Weights of a small mixture-of-experts language model, trained from scratch on English Wikipedia: width 96, 64 experts in each of 14 layers.
Below are experts of layer 3 (counted from 0) of a mixture-of-experts language model. Rows are named router (the router's row for the expert), up (a neuron's input weights, with its number) and show model dimensions 0-95. Each number is 128 + 32 x the weight over its row's rms, rounded and kept within 0 to 255. Numbers have three digits each.
After each expert's rows: "comes after" lists some tokens at least twice as common just before its tokens as in all text. This comes from a sample of Wikipedia text that the model never trained on. Tokens count by the router's weight.

# expert 1
router:098102164151106152165161162149161176152160143118095100133114094136144150122154099029093153050180135144165159105113095105089113097092192153093150180108134132119156126104159131109099150092164095092102092105100150085096106098144148154092195153147132173106157066161105117161141101163096100108
up0:124094143140093104156132120193127073156108117144141166102076072132127029128085082067125099146110098169116121152185139171100178094193075109137155106084109096122177109087143107071155106126147139159137098127101127180130156129110083085129145124121108110127151178100118115145164148123103180086
up1:151155142142144123113102127169148202087134059179121077099143150159091179137101122105146085112150193122131123114109096179154098129122120114062127117107108163157082119095116172192081171153159126145138138164075164200171120125149091147082132160148142169170104065152157160149110160157131133102
up2:128141108141151147125104201156040165189116145149101145150126087114098145165095126118111081170126099116140115134132151108085116144145154128162139128115185217119099104173131133158120151177143186137133145182099110109056084163136174145106132143116117092132047143136067141172136118140063120150
up3:127151169120113119099109082095150151146163130093070089131158072122128101158140179119155129047181092114129140171174100153124120143098078123138103180124092128081140076133152164183158083168168089119129151109141135141101116130156092123143100072192072065176184116116112090128127151120094090155
up4:118068089062146141117115125079134097182095134143105118128102075025084134128146129139108183072154115100134100095135125101119119103135042133177136116088110147115119110098136142133119041082092147110112120118143114116096091145168099107098160077106126081134100158116051128143110082147147132151
comes after: " of", " in", ",", " on", "\n\n", "."

# expert 38
router:098102165151106153165161162149162176152160144118096100133114094136145151123155099029093153051181135144166159105114095105090113097092193154093151180108134132119156126104159131109099150093165095092103092106100151085096106098144148154092195153148132173107157066161105118162141101163096101108
up0:107164161097178196069070166145129146173153102132167136099127174112129130127129132159093126154094144159169118128146097168150152083150120148171167152149173069153123136096165140144152146139136112179111128157126089126065114119172172118169098149168144146117085102178168183206169123111064095130
up1:154155120127126112105093067032104119057137164155113083158104112161133107129123158115103134136149143099093104092137141139166082134150127109091100148116113183132089093110109114135139129125195106146114132143117109111082086058128107072082108038077075089162131128135141118152136066142068102100
up2:190145162162107110126105185146180130108124127186090071112095138130086131141110163088151152139111173163092138123081124141130151124166188092190120103097133125090143078113100086091121213167130146165162090124146075087139148136173078089157160148121099151158129061128139107168136112142069119124
up3:054094112202103177128109105096120139126084097136175132099079122185123160045130140148120146161129110117142108162108065125109140094083160141131215077151134146136113105115134104137099073137136143137136181121118143068181106135107122170161134139124152156154117176186122136090102082104091179109
up4:101106179141140118129131082174129130142098109150111103079108116106116132118128198151112135086217147123049127158127156137115113164106089121210132153109090166152101088083115196142109159132110122094121084092133124170154110103139094134136164136107087104084189094108087094051114141097133079151
comes after: " the", " The", "The", " in", " his", " from"

# expert 21
router:098102164151106152165161161149161176152160143118095100133114094136144150123154099029093153050180135144165159105113095105089113097092192153093150180108134132119156126104159131109099150092165095092102092105100150085096106097144148154092195153147132173106157066161105118161141101163096101108
up0:126191090165125121176087137166092059096124176114081167158156085135156139148182095090152168136147154046112088129155090145128123108079134116177111126159164118109107148161130129072155103163147110125126120139107126109140174139159125136182184126164184192108089166077159097093102111158155140106
up1:107156120149105108131149184093162131130124079152119113157162117139130144126112112142112122145106025142147100104153086142129134106160119223124126159128089144087129154103056126112159111173137125110109167146147103155122108096123052138192059120178106131169135116154138135190186065111084108171
up2:107088171132208112113126074135138118079118137092123108125113095083169126140147110126099129107095142089171118167139103089112054194128127119175133154120117149072149097064122100162140159173104118114207168161143139126090096123116090079143131120114091072175135134176116107160078121113140074070
up3:097090121161106136091125096057109081145165153081191128155141115147149142122110103120108176131161097173152136078187122131153173091207113153173181180132113097147194088145106168168163102177139163098108122137120105112085099137095165136120122083107139183176113117164158186152103113147119122119
up4:078135101107159177123125134116114096170194118119087114070124147177090143139146161124138142167101162082169128164138192137177173121160130115101138174109106151073185068094125133193092076096100160192149090098095163126128126125144133098132155126156097114139118132138080170168117168128188141076
comes after: "=", ".", "\n\n", ")", " and", " %"

# expert 16
router:097101164150105152164160161148161175151160143117095099132113093135144149122153098029092153050180134143164158104113095104089112096091191153092150179107133131119155125104158130108098150092164094091101091105099150085095105097143147153091194152146131173106157065161104117161140100162095100107
up0:111127086147166135122124141161135126113117100159146101065154162066123122137144118183191184080114137110157116122130132135141156124117129125063121155097132151096136168010162193166147075096138105112142092116119162115088172141151176129134058098118143137189128109090118119171114084094122124178
up1:192095113151109092120151107160198101133144136107127122089144142143120107134166107132121079175104153113145139118178112166174128159100154124134149097160165070143185119205146096127067131116202079146158163086144149105132134142185160100134173149073206156114118121163143148136121115093081081094
up2:175129068137122117118099138122118145105169125145131114092104118142094174123201155106180098132105157101088109105103119154097118106118100100122116126057075106125162098189086076111127189116125089174172099061119149111132137129145112131177160173139079171118114138089088110100156094124146148023
up3:085117123078169102122137160092104207141130143158143097131135162065119125145124116097140094166139129113150125112112166091098106110165075183114069168102148084133154149134125106113140176100108158118167163093134135182069144126052073098117126154152086086109178076078102141175151147110121117195
up4:132098171158095169095156140117141161099162120104093089152176108113116082138096091109121139118154166121125077146079132123115070089135139172149115145159136135162119124093132123159164131119054124069149123133208078138114125153130106116097099113084155093082101127050094116191101125083214093163
comes after: ",", " the", " of", " to", " in", " with"

# expert 22
router:085120186153134206134133168129136175139127158119100108105099069147123167134167085058132167092132151157137142087092131110051107122117167130128159128122137138137149133119138170118077173126142094072098108133055138160094060085171127132091164162141099174115148175165167111166122088156129124176
up0:123156138112127136113139127148183112114159176162107110116101124101160112122125178142145131139171107119106108159089069156082109101097173164090079150112115105176138173127114082197047100148100190155133120099074185208158118132120146114119144098097152127099116088076082079142094185112152119156
up1:070117083109143131121077127184152115187096138137112123121207184155052133133095161172131055124124112095129121159154097105164119136195154139128088168165143126131136143083141134118097112120177097127095104147134120133129170080138106053170153130077188096142124116146155159175132120126122086066
up2:160112103160103139155134062132079122084114107113103125148123246100133100107132165168145119159182104114183168150041065115131131141079159125175150116148134120113114099103120109065122133172105131096178115140152102137139143190205138108116145158142129146122148086085098113139120129120091160097
up3:178156177144099095124136165160069128136073114077107147081126132160152183113107111165121158125140105170081107091072138087103120150132110126148113128105195155026098102170101132120116126148171104148146096137127140131094098157181106131109153160116130128160165152177131091131134229152145173110
up4:112069153149120151166143163090154114164076173141131096123217123124155174111149149155172127132089163100126166080110083181147151064044092066063143140146085126141097151125085147093120121149092178123153169154138117121160109159155115141159140135086095114166080114125115126100157092121140127168
comes after: " |", ")", "|", " classification", " information", "Location"

# expert 40
router:098102165151106152165161162149162176152160144118096100133114094136145150123155099029093153051181135144166159105113095105090113097092193154093151180108134132120156126105159131109099151092165095092103092106101150086096106098144148154092195153148132173106158066161105118162142101163096101109
up0:108169115052159126152149098140114119126134095072147111105066131117183070165139164109055144163124087111093132117169084086099151130144121133141119171134157106098099142106097084150083160082102063158157066062119150109106167122063131099126111152114120117100143188167158113129128148105178092136
up1:159122100117124098131127158123115079047110160119165131126147109131108186111125101139102099100155083171157181095159105106058179139057099113145136120100170132122118155136139089145123112146161189076166125065096154057175083110163161162152083074116164108127124109135158090123154119169111175153
up2:150105123140098083107188105083161061095107091141108110111109124156126104055147115117185166105103147130101091104094119142148166153125108077157165139151143092115121143105156125112128150097188208126112086081133135157111166110133099169178064091100139120180196084156093139115151065126134089151
up3:125150148114111174136110155093150111081136148128152141172123133113089101140115054122164179076116169068117081067106177118138137112200133086148120166120116104151156054099155146122095173088146151089121091173153101182114150141079087136136143088139132104104126149074163093172071131180119154100
up4:170073085050178105184137121106099170127091182118085099138074120114174175146181115102177152130127063108131077151114099178126144122103061087192058132112125138142135148144147124114150161124122116098146134136089133093135124076143147102134085135110179078143121184105102131117117099081132127141
comes after: "\n", ",", " Born", " by", " name", "\n   "

# expert 6
router:088095189180134174154125145172208188113157155114109080078078133075122159163127133114051138073223163129142158123132044095124138094106122123124160107115124149136116120107130139078122152129168084127149077131095120125124120113146144172094125142138120147053129136151117140170122123137088142141
up0:110145103140198096122136065168117119168141093151165174159188082114134143146142154118130155114153170152162142115116136110110125097146165033061124121052098165120064163114141093105130132123125141108124168145153132161090096169167135126125061100112111109083125175177136193128143084138092117157
up1:130117112082128117145173138114157077170159087138161209145108086086153135175172080136122126143102123097126118148113160126097099125183129081135091120113066111115197192147157129131109088153179142140081102111094082103106150098131118106150121188131113125163081147138103123036105109173115133188
up2:120113168205134181155126144170148074103135115107133108117123143125196151096113035110126170127114158057132143104132117147124148120163127083092068096165158091147116141122119105180136141163136119151096154131116190120129145122149096109180104165125108121163087144153112150033193134124117180169
up3:107147105176191146095096091135173099115145090151165097163142148166085130145079094093119087084124162145149160121177087108105095162095072120154105077060148166202134142058140095119154108117149129096084156122141113132152128109190105161093124122142156164209153148110180095117143121144111111134
up4:104095115118158100129130098157112104104148126087092136079123086095151113135073108142091121132104060092146129172075122166108165112124149191128119169097084216067146130140180127131096139151141114130136203117137117142059127166157142091119065166130127109117083071103118109157127122097174059115
comes after: " sq", "0", "5", "6", "4", "8"

# expert 34
router:097101164151105152164160161148161175151160143117095099132113094135144150122154098029093153050180135143165158104113095104089113096091192153092150180108133131119155125104158130108099150092164094091102091105099150085095105097143147153091195152147131173106157065161104117161141101162096100108
up0:155154163115105078138192132091110091133125120164134076109108116162149173168098178158171101088103161180081116158107156072155125099168139169129142142096120200101119031073136132073131127131150128134107137150155122132111100085119165149153058105135166072115098120102089122117152104137149179159
up1:116098135150148157091158113118151131191138190159110141169125062104143145148105182123153170180127121166103157154113075132163162143178039158125157097158129149123073163133097123080183147137124178128186124140176184127120128070173130095120083147144127120132134158160089138110098145143149199113
up2:148150116108131161149081177132166077090119135155141125115161120174115091187147136093082181127094150085152133118125160086123134080166178145127154168105103158174163139121087126162191108122142194175214096124108157112190172146163194159148179145149138168122082154128123150122143163153128112137
up3:180105172172129133164111122153174099160122069124083140139085145162167086110117089189084124143095138122139145114118140162096078167162128087146092119185130127136089138113139069096123086113130098161170137115172202200132112125162062149141181111129151157103120130122126151091157150170059169134
up4:173144142112141109143101154166118129127103123216109102084092087118107112173131093120104101088111144116164126083108111161132099139080128121077138112112181134098095143117129084174162103124130118117074078139139154122060124130105086099155140120106130093121143079081210063137134134152084022130
comes after: " that", " \"", " where", " (", ",", " footballer"

# expert 58
router:078144170167159157131182110172147195145140131137070021135135105081126110166118117110114143158167115106161150118143101081080141090118161162103144177080183186133104156115167123060116122106150133097076104114109111145133136070153168126116132130112153174069135115183112120112145118160137154101
up0:151130144131137095146140130118111108105115118200157174142114082122171106175076077189127155142108064126132130184142141098173173074078153136136121144111138120123128091152150122131122139134100100079136102154096062125124113154166127178089080145091099156148146194175034132121177157132104067131
up1:086146136181187137181174141110157112116128103136125088170101111147205169112132158122175123119161137167116118140168136151155099125125137080140133107155186107187108149136134138106139116114111101133115140148088107159093092174093162020130113058159097152110107143108101097122165059122090059140
up2:154153161132105048130182120129118132178099153117153145135144198115153150134119133113161219140122156124132142172092150116090138154145081104143089138154119088175092107140153116101129199140118115111097136182086167144130092169077166170123111054115088128148125157138155089162143130127052187160
up3:101075139160119163131077158068124093171108132102140121122132098143109169160150150083117092127109132174166069106138144106134093136095158163149160083118075119176208158182115100174119095097137104150140161154166144143187177135087122170095115091155170145098070208095147091138135140126134095126
up4:132153119145122105127134112068197179139085116112081154112124164086162163101132123095063041118136188102163172121097158100166181181083095120059147093119191143142138075117169141169167113073096141147153148146125154143110081150085112140104101118133108127154141130122164122155150139127165131077
comes after: ",", " New", " in", " United", " of", " South"

# expert 0
router:047122136170158123132162114147129181150143173138090084105114066106162157130116133135081166088127094109164148149144060131121135062075141143129158165055129147135184152105184088134111158079178122093140128068106103130130080103121116134118117158166139202121136147152163143161112111185142141096
up0:197095119181159080169143129069114126097114130093132113108068115099133131121226126142142137165160171121138152086178164107122128071130138118144145091145130205162135124122151083167131168129103117138105093141098136131146075144116108106139148106136143053106135184199167107083147096153153081101
up1:125162080095122140073102149136133165129119165132170099115166163125103083134160133094118097108163127113216100142095141122106067128114089137091141145099164103166148086150101104202111118132149107149163073145130121144084140171135145111133175144099161103154208142135042181094136116142116051124
up2:111067114107155096169122123159161109065160158127157158168167113155159108163152116135136184144120144126128083118159160144165128129151089124146077175137159128061142091082153090122207088113130060095108140135101095132085085101087144153092160167175199142121144169129127100148168157117088130179
up3:165131147140131229159058138146133089172122138143103154158115171106089181120156112090113113096119143136116133092136127155116093129214143039132098103089091098142089141132113174152179102133202091121138113121160082143104130112178134078127109160095177112098123134130139137125147154108141198148
up4:153125121151168089062087135100088114105147133112110201171134112162082188179098111049167153089123125123150127152097201139175110154164142149135202171178162112140122122144106128145140135158155088100114118123130160123132096106125154099135166082088124124113080138111091109066058133165106109159
comes after: " |", " by", "-", ",", ":", "."

# expert 30
router:097101164150105151164160161148160175151160142117095099132113093135144149122154098029092152050180134143164158104112094104089112096091191152092150179107133131118155125104158130108098149091164094091101091105099149085095105097143147153091194152146131173106156065160104117161140100162095099107
up0:113110115159132115146112097116178134146098077112144106094102104125130119072116137171092124099145114105074081184093140136163117065183148155145078153102143220106133097074134058156110132049070130111080095140135108121139148113116075133128075139146135097082114191096118109085108116118102147162
up1:131113087194093155178160102106204138111101114126168096140109108095185079100143122122124085135147097119166141145109117106160170140175063116066150141110147202135138135120119120127168155188146101087112092191163172163151168100078142133134142134158098091162096098150131099152125114125117168203
up2:089149129157087113090094099095132179127179168182111109132181164087094114102088076147151123116115087130100161148116151099123133031184087110194195182121133093156124115134120097102118133130133153121152076122075081162115107149147154129187168097158126074165127114123132101119162157176147134127
up3:119104150098132156082135097074078136149100103115132162123135073137147122176123138171146180084102147150164098093113114121098128088130111135101085183093135110107098137154158091130134197203109118114105063173162167146060123141124156165105102075093081104133162162161125190105128172124094061137
up4:148132158166171161158066169091143128144153130197049104114142129118144121119152167086096130134077176113077138130124200167130121155087118106161115086145157136144108112132112079123150116057101083160135168140165157099057110117171129094164120102085070120113148115155143123105201094128125156164
comes after: "\n", "  ", " (", " is", " Turnout", " \""

# expert 48
router:097101164150105151164160161148160175151159142117095099132113093135143149122153098029092152050180134143164158104112094104089112096091191153092150179107133131118155125103158130108098149092164094091102091104099149084095105097143147153091194152146131172106156065160104117161140100162095100107
up0:087124136113084124091089124119105180133197105184103126095100148080137158129127120122139125246150083098124133130091130119151118147117180124156112088129178127082072164140152121117107089161149145123162085106107136095201148165048163068108128145147163152152122139119094162118158086168148143128
up1:150089144108110134119150097058138079100148129129124135143082108110144134179122097144142107158057105080161106085081095095175178134123106201122164155127136098109102064121102153137113097164133091127090077130096149141119142155195145128125087176125149142153097077122090062144170198115112079096
up2:079088123103160121159180153115124159174097055076129122149131180106135062118144104122153164105035156120112124113110162112168127119108109180135137202153094076120120160142100100092116132091146124082147179133123164132111155127125214185169114121121096113166141163141116195136127099147146156132
up3:129208194122116107105085129114057118144153084104157112064101117078182151096129107087081153151143162060155110136157112087115096172162183148170078158097125107128126129142114120131129138175101143127183091100130141073121133133196123117157120101130108099151094140169174161157154131173134174102
up4:190165083093133143122122111224090158115110164116100108144153173126117140115151178147143124210106124141156124142129063070121131057124079124130190129108160147116138137129182187094136177128133133145129147117114153137163171082166105103118106159133159137144127165133080091181077179145100136089
comes after: " |", ",", " the", "|", ";", " his"

# expert 11
router:097101164150105151164160161148161175151159143117095099132113093135144149122154098029092152050180134143164158104113095104089112096091192153092150179107133131119155125104158130108099150092164094091102091105099150085095105097143147153091194152147131173106156065161104117161141100162095100107
up0:143118099185092087126150135120169085143095139149149132100062079119149078114110133135167117177113113104160138136129183134083146070114093175089148156189100108104125066093066121079105054096065110088131131126177167107169108128154118098109108141138112116100136174100113100088137092123111181088
up1:182064126149151164085091117145092136129150158100100164178091131140106174123149154131109127080137133211090141094149117140127143125053088118198116135171137166153123088181127107126158163154142109127031159147135169195141111107123162138124143128104108179146123066109107180131116166103096131142
up2:164082176163095104091130107134099169157190114163111115121089113132100147138104126130135186175061124079137110072177148139151119178113149205119168125135165123118120162179155142152143181085083137114063125186128103098095117144092189154091166153066113065123102097115126130114117121128128142152
up3:084138124130125151131086069122185136118135104076132173114199160083179094104123068135123157105138148187128150157097102098168120137156146137157065137088078171128156145096133130069135147167078120126130116137165088086147092141169121156198107146163107117131062148137064101125138132184090146158
up4:158116093142125154184135120118133073108101178084171107111119117103176134166150088154175165134146143150169152185140143098150161094156161119105175119152150180149160126114130149106104124183172171117155126137210165101150189153127111161103070105144164104172117183166118101145146110182145092201
comes after: " to", " with", " and", " by", " of", " for"

# expert 44
router:097101164150105151164160161148160175151159142117095099132113093135143149122153098028092152050180134143164158104112094104089112096091191152092149179107133131118155125104158130108098149091164094091101091105099149084095105097143147153091194152146131172105156065160104117160140100162095099107
up0:097084125137076126080085189164131099134088153130091108148132116117146101188169153097122156150201150144143086119164178137127102144149168122111131125139110137118114090132174161113133114176170179145108153096136084053070176112140102127155196118151066118162108173153167108116149081161108123069
up1:142173129064152129160175145169154095129158083124099146119092154143170192084131167147061158158156122127185128154180157134115152120139166192122102141151129119081141110098148152134103144122129177145093185166056127103136160166130122091132178141114143138141102108143106092133089062137223146143
up2:099138143165154126168157101142131145111170102080100106116139139138214158162126142067161147114143138150120142164210146110091168127232197123170071108142164108136106145163158123123139108159137111131161153109101114120067100138113135142112114132091122081176182087116113103154096139067162137176
up3:098125106191142165114136094180106178085108144108137103135143199091062138118142140130066088138102142137131105065068153081142081135141174055181113134119179128146127089092122118108122147161145132080181112093134114145127148148144080181114132196136105164135166174125105172124145169113089137150
up4:189154134044058103122131108122078075098134126117136086081128146171133154113135115094088138129111121131156152119128135109097168094071102082132126127094149084111115119146132088088102134095102115089102075165153078167106098151116108056086112116136105127087130066151114076123100089138105069200
comes after: " 0", " 1", " 2", " 5", " 4", " 3"

# expert 12
router:098102164151106152165161162149161176152160143118095100133114094136144150122154099029093153050180135144165159105113095105089113097092192153093150180108134132119156126104159131109099150092165095092102092105100150085096106098144148154092195153147132173106157066161105117162141101163096100108
up0:157146102161141132131123098132061128131132147095132082139148062139175162143135175138163124110166127089120147197097113111142130107130067124081204197086151145107097103093089152088062119143108116163066150064134084120096073121134143117183117116139087105081106170127120135127099149091125139184
up1:139128078165126199131137131204137095120071148142126147086116064130129138175152111101086143096164121109101099179104101208091138123155184097135115146083153145141100119144116138187191089150166126122060155147125130101057120160151095106152103175100130124061155132115098137118172114148140158109
up2:088107153112135136194160055167068132106127126060143178096143166144085102089165089143133096154094105147112176150153093068128094115140165136163129079119145171144082145103079122070157146162113155146107111081146127127138074204172094156135112108106106173145154115121113150126131108148091098071
up3:127131153149149174159162156158128098157136140160141128223187166156101092088133099091099149109139155121081076159109134148074182143118079120098101086130131106067132205118126132113121088168128152158074094087146136121077139073167117145131167143188165079092158160124118146174160144112124143122
up4:124052123084124147142095110128077084113128107096136055112086096172131107176153195106116116100110107077150138177087174115093121133133143135158110158172167105181147165081115128139098157074117133200141173145140173134180114101127150114116117108188192144112114093075138097148143127109157110173
comes after: "\n", " was", " is", " were", " his", " known"

# expert 14
router:097101164151105152164160161148161175152160143117095099132114094136144150122154099029093153050180135143165158104113095104089113096091192153092150180108133131119155125104159130109099150092164095091102091105100150085095105097144147154091195152147131173106157066161104117161141101162096100108
up0:185123131103119050120135137116069136108135123061143157135174115124131159156176154125104126145155088072098144146161116093091129126118140148121066159090152197099110160104131175133150129216200152167104141095115095110184098068110118138124129100152116149124121157111094132095165144131112214107
up1:124103105127100220129144105109123103110166120200140091073151168101123134120158116111140092146070126115132166160168075104149104116119124134089116136072108097061126141096115118137212172153123091131174105085130119100097113113189100089140091071109155105135121172136101180170067110125150088130
up2:156120155081100097073136098152162099108125089114121104175143099147153140071129066139149136146132119157113126142173091114091134164111159177152124159144128116157129133164147148088160145184127123126170130100077170085196077141123090177168188134065121093125152058136077130184138149144125069078
up3:137094134159109122129143136034118162129084128082132161194142149133077121089154159133171154166153150134143133154112162111093100071125085123119131125159145165126132083131101079088112185140123156121099072163119129098144147154142085137105182123122131133069085130118082136168137105116101236058
up4:108155068159150113134128139101082152070115151094188095145157139133161171105099152115115100120156135152120138152102150111105167096160164171084100098157096135126135098116108137102101185110118169088125079151044071104198114158083107176127204179158100127126096095184148143148148126146162133083
comes after: "\n", "'", "-", "|", "\n ", " served"

# expert 63
router:097101164150105151164160161148161175151159143117095099132113093135144149122153098029092152050180134143164158104112095104089112096091191152092149179107133131118155125104158130108098149092164094091102091105099149085095105097143147153091194152146131172105157065160104117161140100162095099107
up0:160089100156126119121124146091122167134109177141110090132082147095102157064148113132100147120137109133123102140143141150098123144184105156202133149155171178192130132153144157196171179089149158140164131067151153112173202108212080130130149123141075131068159098115134126186106102151120107142
up1:166123173159104158153117155117158182196146098113173118154117085123222152130116163165137135104144160175152114130143173106130082120095156120120124118155165160131099132116113161208080117086109165175109163148124147137204152137152185190135114148145118159131091137149149110111169170071141186116
up2:177104150200076069129138120076117129150114115080174175137128114184102138174141143123130138114121140108053117126050131132191132149110145135104123124089134095117159045095110130091145143147176136112089111090095192111094150155121159121133124135128100090152117120135092143114151121148206200092
up3:142140132143155126135193155163094131129147168028182104154138108127169111226153171147086068148149168175156136107158153113140113107120124134102132169128105122135130121109123154136172094113072140143081128132101141137092109100125123108143102170118144075063150158035199113137119155147118122154
up4:142091119141164158107126113092105164172157132083131122175161128125132125138168192153148192090176125128149151132084150106100164151144107134103149129135124231099127138111120123147106104105115149090108064170139057150117146110099129068102121136173094078066108174153141138094153110103069129207
comes after: " (", "\n\n", " to", " |", " in", " would"

# expert 9
router:097101164151106152165161161148161175152160143118095099133114094136144150122154099029093153050180135143165158105113095104089113096091192153093150180108134132119156126104159131109099150092164095092102091105100150085095106097144148154092195152147132173106157066161104117161141101162096100108
up0:111096136097096146119157142137110150181154117067145129109141169118102148124125152150107147100185138095110103171137148114106158143103091108186096132109099147061071095117132090148117174160086135124138087158127080154064098139136164154024111078103133062099141185126086127097147139109141131204
up1:126151072118117175079107120248156143098137152166066140143124134134144136095136114150119164107127165115110155082168126093109175104129091089177108103132191151067089095178112126139115063076144113108076107163115126135119135106123097118099130152157106132101114135083074090107119109110191148085
up2:096169093127192188137115141120098072156172078123162104084155153066121155068127093122055074145175168123116139104092105120132070114147132130071132178177121146171055106086166127103138104165123141103150082118173116130123140100104139094142088104158119126167087100145153145130134120144166134176
up3:117123120073157106118092192137105127175108107114098116190100116089110148098143080123150105089136080120145127193184091077117168014165129119079114110145109162157117158143152152081128096131076090147154152167087123130085155140118116135186127108153150067155147136150107073156137141111086127134
up4:095084160191113127116165133157141098153138107098104123105063125125095155171091145179087064063076118118089103080157129145180157101094089141143186159121062117141160102080103123158102138080073135147076119096128098129104148104117162109092095140076094086120089142080096121086146105142127112113
comes after: " the", ",", " a", ")", " was", " ("

# expert 13
router:104151188152078158196132159140142133156170103138123076159099122100121201157151095084133151091120153109126150091135101137044101130091152144126166137124112121096138097085148150132093142135186123094112032108088178105086126079128113149119192154169112158115191105149097096165150134137109114118
up0:111139095105088128170142144199185113171080080165152139155162085148112181127143087134026076075147121201150144117156093129133111088198153090086152134118104194135148108130132121121104177132122116103078117065177152143135128128149133152141094127149132173139116156142109150121108175131119108102
up1:124146145126147099122158105209127111187211073149105119112140139169100091128105159144132107060149103126071164139061132183147124124189087141121092099127097142118108152152110108110115109116119067163093145154152047085078106075098143113137076146137087098178123085134129140127106150095118105144
up2:168089104109204143040102137126102159177154155084083074131134143128127121098084104177146084170097121208117152162154105118167146137160129075157177182151120096162129111103117160099132100134152048118092098092184114121114134147100126088108112138123174116152141157134176114183141124119136130095
up3:137126171133050121136175154092133132127093129169086088122147125072096149125135070145170145104195079172094176131121144140095085140071161127166119133102125108074161105125185091158098158174154093126151103140114132094095091204139146141125163148170087108160135178104071110165124159128083110129
up4:161157091198088119093131102084112100075153091115142087151137118110141124119145154098128129068131034066129089177113152128147119076139117089113155109086161116128199184089127146087108120155103110124165129093075160104094053138124168139164130158163140137095142125187140075101152139100136127114
comes after: ".", " =", "=", ")", "s", "\""

# expert 4
router:138092151142137160135159127091144158101111180107078115076159087100190144124211104149100105107193148098117168155109110113058107041140133144145155151134115123107140160055158113111138180140152100092146121145097151186110117114122099148107105183152161131113121159184161082083171100113148149149
up0:173105123185095123123136156135087086050160098084121141134137133145117158097087106108090139108134140160118168062088171124100047117130140088108112091130149095188119097146121094177121136172203096182112118125048150142106073148154156148122155113178120105109082168117142107139104149149114084139
up1:097070109088104185186172164158126088135156156109099102099054132120163143214177140125157116145142185080129125167165086090179130102173104143167158125127128159133090118124103116142047137103111133151158130145108065125114083114128072104146137146135155137114116093156093141113128091154102072094
up2:098104117112141078116149096087116119106126103088110089162153118137119103169130074152165111172113110180076106107093112106125073126153182106152103127134107189094175126119150094042143170146186068132131161131151099100058122140197110109117146093158108161127148174113185168131168152150136120073
up3:176136130097155143159092098183099128128122121115157127089153146097165066161116127136099154157148127087162056173127127129110143137088117120128100131103077137104168143103104085134148133112166157152134175112084137144175134152142141156206109152071143162075168121142175077106048113056102108062
up4:150133134106087146087132131116098091147085103136148119080171175172075105085103094169076141096108110119224111127159124182151123169146142130111166131118116121121176115181146103073113159132166112103118088075157148172149174134129169145136146090156200179131093139107160119087098137177171073130
comes after: "-", " •", "\n\n", "Personal", "|", " Binomial"

# expert 60
router:098102165151106152165161162149161176152161144118096100133114094136145151123155099029093153051181135144166159105114095105090113097092193154093151181108134132120156126105159131109099151093165095092103092106100151085096106098144148154092195153148132173107158066161105118162142102163096101109
up0:139166116080157104122143141117173112080170124142112087157093125120195153214169084131117150080124127060140145141100118138130106158083122092181128167147174131143129165178130149125160126161198180164148111134087104141163125175155120140130159106148105094181134097125129224144128113167130184129
up1:093099137179092113082144138106092082107112125098109101048101113143176142143100161156091140116140154110143099166143113122147105130107150115185134133131113170142196165124116138184159152106154125134149124113181054113099064080179151125124143057131118138183089131108128126075133087064117083189
up2:112118079128165177116120199105027079094177160069134102097087133070138108126153116095058148120145146116131121095125124098124133107135095133121129107138108091137118147102115100106051129127087163172139116128146127135051135114185082152131058077141153167158132125088133182120133107096133152142
up3:131130140102121066090126140133134124159124111134125127152109085129082149157124136097108154116144144096059109071158072133113066114081121145090148121124098118182142110178118103123180168096102168136111212123160097074068095150141155105098170124194095141120100172104165165086115117110061106070
up4:062121143125213102129131156119123103140141145130104115098111089102142118078155138124164103111132107140148155123182128140112099105205161127157180101124133165179175066121150080134114112160098117179179178146224100131045114145092131143151067117145113155087136096123113159106097156092105116117
comes after: " |", "|", ";", " 1", "–", " Ltd"

# expert 24
router:097101164150105152164160161148161175152160143117095099132113093135144150122154098029092152050180134143164158104113095104089112096091192153092150180108133131119156125104158130109099150092164094091102091105099150085095105097143147153091195152147131173106157065161104117161140101162095100108
up0:134095081089137077095099119139153073140140116139136098131059116096160087178163082132083144116154184107101101119194079102159119149047128132170087111129164091080041105103189126134118150124164150117136124165100129181133166125124140170159151114161123169187138110159108100123127095148137151147
up1:108141157102073169122118150162121147077138159072131162147162127142120101129158154148085129147133184081108095094130101170086112192043126117188139100155172123065197119078153174138120080180111107115139098072135157112143144109142137136145183131121179109126157119161133097121168177105135078133
up2:106094097136139166193138167097141128132071149154124126093095086120133131146149107098124203140175087151162091139100138131119158156201090108108119129162036099045113152101147169107143088170126134182163110164133135139159079105131152099105141114129101155101093186112152126082173172104120096102
up3:136226150159115090031142135172165173166119142130155103119166125135135127085115148141122178113134114158110170116101072086114133108098107192153151123123139155144133092146088158122170057076118093089131141057155069123150161121120115145154103127113163132157088127155105080149162099144068131135
up4:110075079149126150188107142086193111111079104096138118117148092125184137087112155071146083099129117166116133137125154186094103078145093177098183179175102140173162154136159144129157122116102149114176164140189155164164175134109128119151101070132153122086141113157163171169087132136095161161
comes after: ",", " the", " (", " to", " with", "born"